config.toml
n_layer = 14
d_model = 768
n_experts = 64
experts_per_token = 4
d_expert = 128
d_shared_expert = 0
activation = "swiglu"
moe_layers = [0, 2, 4, 6, 8, 10, 12]
router_score = "softmax"
normalize_top_k = false
routed_scale = 6.91
balance_loss = 0.00297
balance_bias = false
router_z_loss = 0.001
init_std_router = 0.015
lr_router = 0.000816
n_head = 12
n_kv_head = 6
head_dim = 64
vocab_size = 39351
norm = "rmsnorm"
norm_place = "out"
norm_eps = 1e-06
positions = "rope"
rope_base = 10000.0
rope_fraction = 0.5
qk_norm = true
attn_scale = 0.125
tie_embeddings = true
parallel_block = false
init = "uniform"
init_std_qkv = 0.0186
init_std_o = 0.023
init_std_up = 0.0266
init_std_down = 0.0266
init_mimetic = 0.7
optimizer = "soap_variant"
lr = 0.00798
weight_decay = 0.0
lr_head = 0.00409
warmup_steps = 50
schedule = "wsd"
decay_fraction = 1.0
decay_shape = "linear"
final_lr_fraction = 0.05
batch_tokens = 65536
seq_len = 1024
doc_mask = true
train_tokens = 763100000
steps = 11644
dataset = "wikipedia_en"
Below are experts of layer 10 (counted from 0) of a mixture-of-experts language model. Rows are named router (the router's row for the expert), gate (a neuron's input weights, with its number), up (a neuron's input weights, with its number) and show model dimensions 480-575. Each number is 128 + 24 x the weight over its row's rms, rounded and kept within 0 to 255.
Before each expert's rows: a language model's description of what the expert responds to. This comes from a sample of Wikipedia text that the model never trained on.

# expert 59
Decimal points, dashes, minus, plus, degree and prime marks inside numbers and coordinates, plus of in titles like King John of England.
router [117 150 134 165 170  77 127 107 113 161 164 108 129  97 124 124 104 144 145 157  44 176  83 152 142  93  83 135 127  95 131 114 139 110 174 149 128 125 118 132 131 130 100 113 137 152 123 126 134  96 115 136 152 137 115 144 111 152 127  91 107 169 126 164 136 131 129 118 120 124 113 162  76 148 124 158 123 103 120 154 148 114  72 112 126 129 141 106 133 112 132 138 134 149 116  84]
gate0 [113 121 131 118 121 188 124 138 124 166  98 134 158 146 166  96 108 111 151 105 116 133 161 152  92  82 142 120  98 133 128  94 136 115  36 145 156 118 160 130 134  96 114 145 166 135 140 110 135  81 128 137 125 153 141 128 120 130 150  96 160  99 118 114 148 112 128  95 147  90  96 111 134 146 136 127 130  84 110 139 144 115 119 149 123 149 144  89 161 115  87 118 126 148 108 142]
up0 [188 123 132 120 140 139 132  87 135 121 156 141  99 125 171  65 133 143 142 110 158 119 148 131 152 165  98 127  99 132 142 134 129 155 126 125 111 134 142 147 139 123 154 159 100  93  84 100  77 122 122 137 128 137 126 143 103 114  69 144 142 122 113 115 169 144 130  80 111  90  75 115 132 129 142 136 108 114 147  93 119  93 131 124  85 105 115  99 155 120 134  91 156  70 108 130]

# expert 26
Prepositions opening a phrase after a noun or verb, and sentence-initial In or On, such as in, of, on, during, for, between.
router [132 128 119 171 142  66  74 150 118 186 160 128  73 162 134  96 141 107 138 124  81 127 122  94  99 112 145 123 110 100 143 129 111 115 109 125 138 162 119  96 119 164 123 107 125 146 114 137 129  93 113 119 144 104  85 153 102 148 107 125 120 167 121 146 107 138 154 103 112 125  97 116  99 105 140 161 161 122 129 164 126 151  78 144 139  94 143 130 108 145 133 119 123 153  84 129]
gate0 [ 83  95 104 112 147 128 129  72 169 116 153 130 155  98 119  99 152  65 130 129 107 112 101 142 142 110 132 140 163 184  95 120 127 156 138 126 157 141 111 152 138 118 130  92 132  94 161 123 108 133 129 143  91 135 126 104 131 121 140 155 133 117 120 129 153 136 146 115  99 136  78 142 160 114 134 158 128 105 169 176 144 136 162 118 186 115  92 138  92 127 106 136 110 109 128 127]
up0 [168  38 113 105 182 146 153  95 127 130  74  99 146 116 107 123 109  88 121 146 112 148 116  94 130 103 114  94 127 108 128 152 160 132 145 110 108 135 154  95 121 129  79 150 180 129 117 122 116 126 111 154 117 144 157 169  94 120  97 103 126 137 158 122 126 122 111 146 100 132 137 117 126 156 123 149 151 192 115 178 123 118 128 183 101 100 128 133 128 101 137 132 147 187 160 115]

# expert 31
First tokens of new lines and headings in structured pages: infobox labels (Domain, Type), section titles (History, See also), list dashes.
router [ 59 124 147 133 154 114 120 133 116 173 149 133 140 143 166  97 128 113 165  94  81 167 109 138 112 124 114 156 121 106 130 125  88 106 138 170 137 127 186 113 104 125 113 107 159 164 122 164 140 116 103 114 141 124 102 149 121 142 102 128 140 155  94  58 108 125 145 136 129 153 154 125 110 112 103 131 157 127 169 131 113 142  67 109 160 129 159 102 117 142 142 122 155 134 139 123]
gate0 [132 118 118 127 114 107 139 128 167  94 106 147 176 121 145 138 155 127 106 131 114 117 118 119 126 119  97 117 122 169 100 120 130 104 113 127 174 145 127 130 132 122 136 131  96 163 160 154 142 162 113 121 175 108 114  85 157 120 145 147 102 136 144 148 139 157 100 136 147 141 155 110 160 141  60 128 158 117 145 128 133 122 129 106 135 116  71 160 124 165 122 123 126 156 144 135]
up0 [123 168 131 126 179 113 144 157 129 191 140 127  68 158 138 126 117 127 135 152 141 110 113 104 174 131 199 116 127 106 128 107 116 165 145 113 119 155 123 134 130 173 120 147 106 135 101 156 112 123 180 100 105 103 136 125 158  99 128 134 126 108 138 108 102 142 154 134 120 118 165  97  64  34 149 139 139 140 127 138 143 183  93 140 105 163 123 121 144 188 113 123 167 105 141 146]

# expert 30
Final digits of years in parentheses, chemical IUPAC name pieces, coordinate units like °E, and –present in date ranges.
router [117 133 132 170  95 126 117 147 101 175 153  76 114 141 124  91 164 105 157 109 109 118 111 128  99 136 152 128 179 130 143 133 111 120 119 152 135 121 131  87  83 134 133 156 175 145 141 162 125 115 144 123 110 105  87 132  91 185 112 113 121 135 133 126  81  95 170 154 175 128  88 165 137  88  97 103 138 112 129 159 145 173 106 126 130 122 148 103  97 107 119 134 134 125 130 160]
gate0 [113 141 118 129 105 123 113 103 105 155 108 113 125  80 158 137 156  68 118 123  87 129 127 177 164 117 110 113 123 113 132 114  99  96 146 101 124  91 142 142 153 152  85 127 132 139 121  93 141 130 167 121 140 182 124 149 145 102 142 131 118  94 179 107 150 124 132  81 131 151 128 127 191 128 169 133  87 127 114 150 122 131 120 100  98 111 129 157  89 155 102 108 118  96 133 104]
up0 [143 156 107 111 147 115 141 140 174 104 124 139 105 143 120 172 118 162 132  96 130 119 133 121 105 122 133 149 159 106 158 108 164 134  94 130 118 128 158 144 155 120 150 116 116 162 159 123 180 134 111 146 133 139 110 129 163  99 129  87 118 129 137 105 169 156 110 101 134 107 136 123  95 112 174 145  90 114  76 111 102 118 118 147  72 172 118 107 124 150 125 105 135 128 124 152]

# expert 56
Object pronouns and nouns after verbs, plus middle pieces of long words before suffixes, such as him, them, contract, ent-ang-lement, reimb-urs-ements.
router [112 123 123 172 113  85 126  92 156 159 141 107 112 156 175  60 165 150 151 140  76 142 108 115 132 144 119 157 134  95 133 147 122 125 136 161 168 147 173 119  67 118 169 120 104 138  77 164  92 135 128 120 150 136 116 103 133 139 113 103 116 141  95 115 137 157 130 154 127 125 116 123  86 176 117 127 146 138 134 107 175 132  79 177 150 100 162 127 122 149  92 134 128 131 124 128]
gate0 [121 167 125 153 173 111  98 118 137 166 129 124 118 115 144 134 157  94  94 112 127 141 131 111 126 144 164 137  98 133 138  97 129 134  96 175 130 138 147 115 147 132  86 133 154 146 150 129 147 114 165 144 143 132 144 139 171 167 111  74 165 149 109 122 134 140 103 144  92 122 107 165 132 131 160 132 115 150  92 127 131 169 131 147 119 159 127 156 157 138 161 163 116  90 128  98]
up0 [116 149 138 125 109 140 100 151 145 184 171 144 136 164 176 135 123 119 130 143 116  99 163 107 149 161 157 136 131 129 134  97 122 132 152 114 131 150 136 154 129 131 105 195 122 151 106 112 134 161  93 135  96 135 122 147 110 157 112 134 161 163 130 126 121 126 121 127 136 148 104 167 104 113 107 126 112 121 118 114 165 121 119 120 108  96 161 137 170 118 160  83 144 101 152 111]

# expert 44
Common nouns after determiners or numbers, often about time, quantity, works or abstract concepts, such as years, months, song, number, stretch, effect.
router [122 131 110 159 126 101 105 119 106 202 163 105 136 149 131 108 123 110 145 121  53 144 121 124 115 114 118 168 156 128 139 107  99 137 133 131 132 130 133 106 103 162 118  97 135 168 116 153 108 128 122 134 137 133 119 139 140 166  86 106  87 137  82 132 132 144 130 132 120 113 146 135 112 142 139 118 138 137 122 111 131 127  83 155 162 100 130 124 105 134 136 134 154 140 112 171]
gate0 [154 122 151 172 117 166 135 147 148 177 114 117 170 127 142 128 135 148 139  77  91 109 156 142 148 154 143 120 150 133  75 146  76 126 103 101 130 158 141 131 150 146 130 154 111 101 107 155 117 165 132 101 145 141 106 152 166  67  80 132  93 137 125 108 138 170  97  89 150  88 152 162 117 165 164 162 110 145 133 152 125 133  93 126 107 156 112 146 123  63 144 128  96 107 160 145]
up0 [ 94 124 153 147 114 164 107 142 128 154 104 115 150 102 152 122 121  69  83 103  91  98 120 108 113 160 134 115 108 150  66 147 126  77 154  92 131 112 140 143 111 146 132 118  99  75 104 139  81 115 161 143  90 141  73 142 153 136 120 124 140 135 108 129 114 126  82  92 137  95 153 103  95 110  75 137 122 135 120 137 121 104 154  98 113 126 118 137 159 131  95 168 123 135  67 125]

# expert 12
Sentence-final periods, closing quote-periods and paragraph breaks, plus common given names and pope names like William, Charles, Clement.
router [128 146 150 138 149 115 110 125 115 181 160 111 108 110 104  79 118 150 128 128  46 148  91 170  95 123 135 112 133 109 134 153 105  90 164 161  86 108 138 133 117 152 130 115 153 132 133 110 100 126 159 121 145  91 112 120 126 123 100  74 137 125 106 107  99 147 130 144  95 121 113 119 104 123 137 117 141  97 156 166 132 135 104 150 127 110 109 124 138 130 167  90 145 118 129 108]
gate0 [ 97 158 157 175 169  74 100 129  91 108 110 156 137 120  65 118 130 171 107 147 111 101  74 153 127 118 128 141 100 121 109 125 108 110 139 131 138  76 114 126 136 123 106 148 150 114 115 130 144 177 175  97 123  97 129 148 143 150  85 160  96 110 178 136 112 151 126 153 116 136 146 125 145 129 130 138  64 132 144 142 126 126 102 154  91 125 122 165 135 136 129  96 143 135 145  78]
up0 [133 117 116 128 133 120 139 134 139 102 140 144 169  76 120  78 137 142 131 148  98 121 149 154 139 148 103 128 132 111 164 130 130 134 104  65 125 139 133 155 135 131 126 105 119 121 144 158 125 118 149 123  96 180 166 137 105 148 178 143 121 162 163 127 156 119 131 182 117 128 124 161 134 127 134 111 124 109 133 128 115 132 124 121  92 111 119  83 131 191 136  95 132 116 142 144]

# expert 43
Short codes in sports tables and stat lists, such as W/L results, positions (WR, OL), OT, state codes, and semicolon line ends.
router [124 104 149 150 138  95 164 121 124 150 176 133 130 131 150 110 112 123 158 173  73 103 158 107 146 101 109 147 150 142 124 130 114 120 152 158 139 120 164 164 124  99  75 112 121 186  96 106 102  74 110 131 131 148 138 152 149 144 138  87 106 145  95 117 142 118 121 146 123 163 100 165  77 154 126 145 152 144 124 136 117 130  76 164 131 107 122 113 156 148 151 115 162 167 111 142]
gate0 [156 116 127 139 154 102 102 173 114 115 164 137 138 104 126 135 107 155 112  96 152 141 159  94 127 142  87 125 123 155 121 116  54 176 145 118 130  97 158 125 102 104 114 147 191 167 120 103 127 113 130 123 186 117 118 158 122 111 132 178 125 159 105 151 161 135 131 110 166 120 120 158 156 146 122 122 122 106 125 105 127 153 133 129 125  70 165 132 104 144 122 123 126 148 128 123]
up0 [131 128 115 139  95 148 130 170 142 115 132 143 111 121  96 129 168 178 153 149  79 124 145 115 123 139 132 129 123 127 125 119 103 116 131 148 146 143 135 178 133  75 158 116 141 161 133  99 149 112 181 142 125 136 130 137 146 131 108 106 144 133 155 125  96 135 124 163 115 114 117 136 137 116 102 134 143 126 139 123 140 116 105 135 120 143 155 137  91 146 101  99 116 112  94 113]

# expert 35
Coordinating and linking words between phrases: and, to in ranges like May to December, as, with, but, or, then, including.
router [133 135 106 148 114 100 132 126 122 165 134  93 127 136 166 102 130  90 138 135  62 117  92 122  91  80  83 161 123 108 121 147 111 129 118 148 125 130 152  97 145 159 142  96 142 145  89 116 129 100 126 108 138 131 112 135 124 166  72 132  99 162 121 145 128 182 183 121  78 159  76 128  75  92 123 114 142 150 133 151 119 126  50 138 119 119 140  63  90 133 155 141 144 118  89 163]
gate0 [123 121 121 101 144 112 156 133 109 128  74 146 100 171 104 123  94 127  84 116 125 152 130 116 123 133 135 122 156  87 141 137  96 156 135 122 127  65 139 145 126 130  85 122 151 132 173 107 144 135 112 108 110 122 153 152 111 148 144 133 145 119  92 109 130 124 102  98 115 138 108 133 137 141 127 113 144 121 103 124  93 100  96 122 143 138 139 142 164 143 136  93 136 127 138 139]
up0 [138 145 127 122  93 184 130  72 144 122 132 151 139 149 121 151 116 106 130 109 103 168 110 147 131 137 147 127 152 150 172 108 163 116 147 147 149 130 119  93 126 146 124 109 146  88 145 130 129 135 115 174  93 149 160  89 148 133 120 114 122 172 163 134 170  69 113 166 126 157 129  91  79 111 152 103 120 121 163  79 133 136 108  93 124 116 103 114 159 170 136 113  94 117  81 113]

# expert 18
Adverbs, quantifiers and comparison words after is/was/as, such as also, same, such, than, later, particularly.
router [132 126 144 134 157 101 119  85 106 143 146 106  87 128 164 102 168 123 138 102  30 112  99 118 125 134 118 112 134  88 142 124  80 120 149 128 121 118 139  96 103 130 158 144 142 156  94 186 142 146  91 118 101 150  98 140 132 181  93 113  86 138 146 155 153 156 132 149  98 119 124  90 101 118 155 146 138 114 107 138 123 120 147 133 136 121 150  96 152 165 100 133 159 131 105 115]
gate0 [104  86 138 125 120  86 148 115 126 128  87 141 151 144 129  93 106 116 127  61 137 146 155 115  98 148 103 153 136 123 153 133 134 110  73 140 120  83 152 123  91 122 113 122 133 119 102 124 104 125  60  75 116 136 164 159 118 119 114  95 109 126 143 118 143 144 115 150 151 114 158 136 102 188 143 150 157 102 140 128 164 103 105 137 134  97 110  95 139 146 142 132 128 118  96 150]
up0 [ 98 148 134 128 116 124 155 165 153 128 136 126 154 150 161 145 138 148 157 121 157 160 119 135 136 111 129 152 156 166  84 130 130 153 116  88  95 113 134 126 147 139 109 104 148 106 154 126  69 128 139 151 181  76 136 142 134 119 115 129 166 157 114  89 161 122 100 113 122 137 145 139  87 135 103 161 107 111 167 102 118 151 163 118 128 111 163 127  94 140 126 136 143 165 129 131]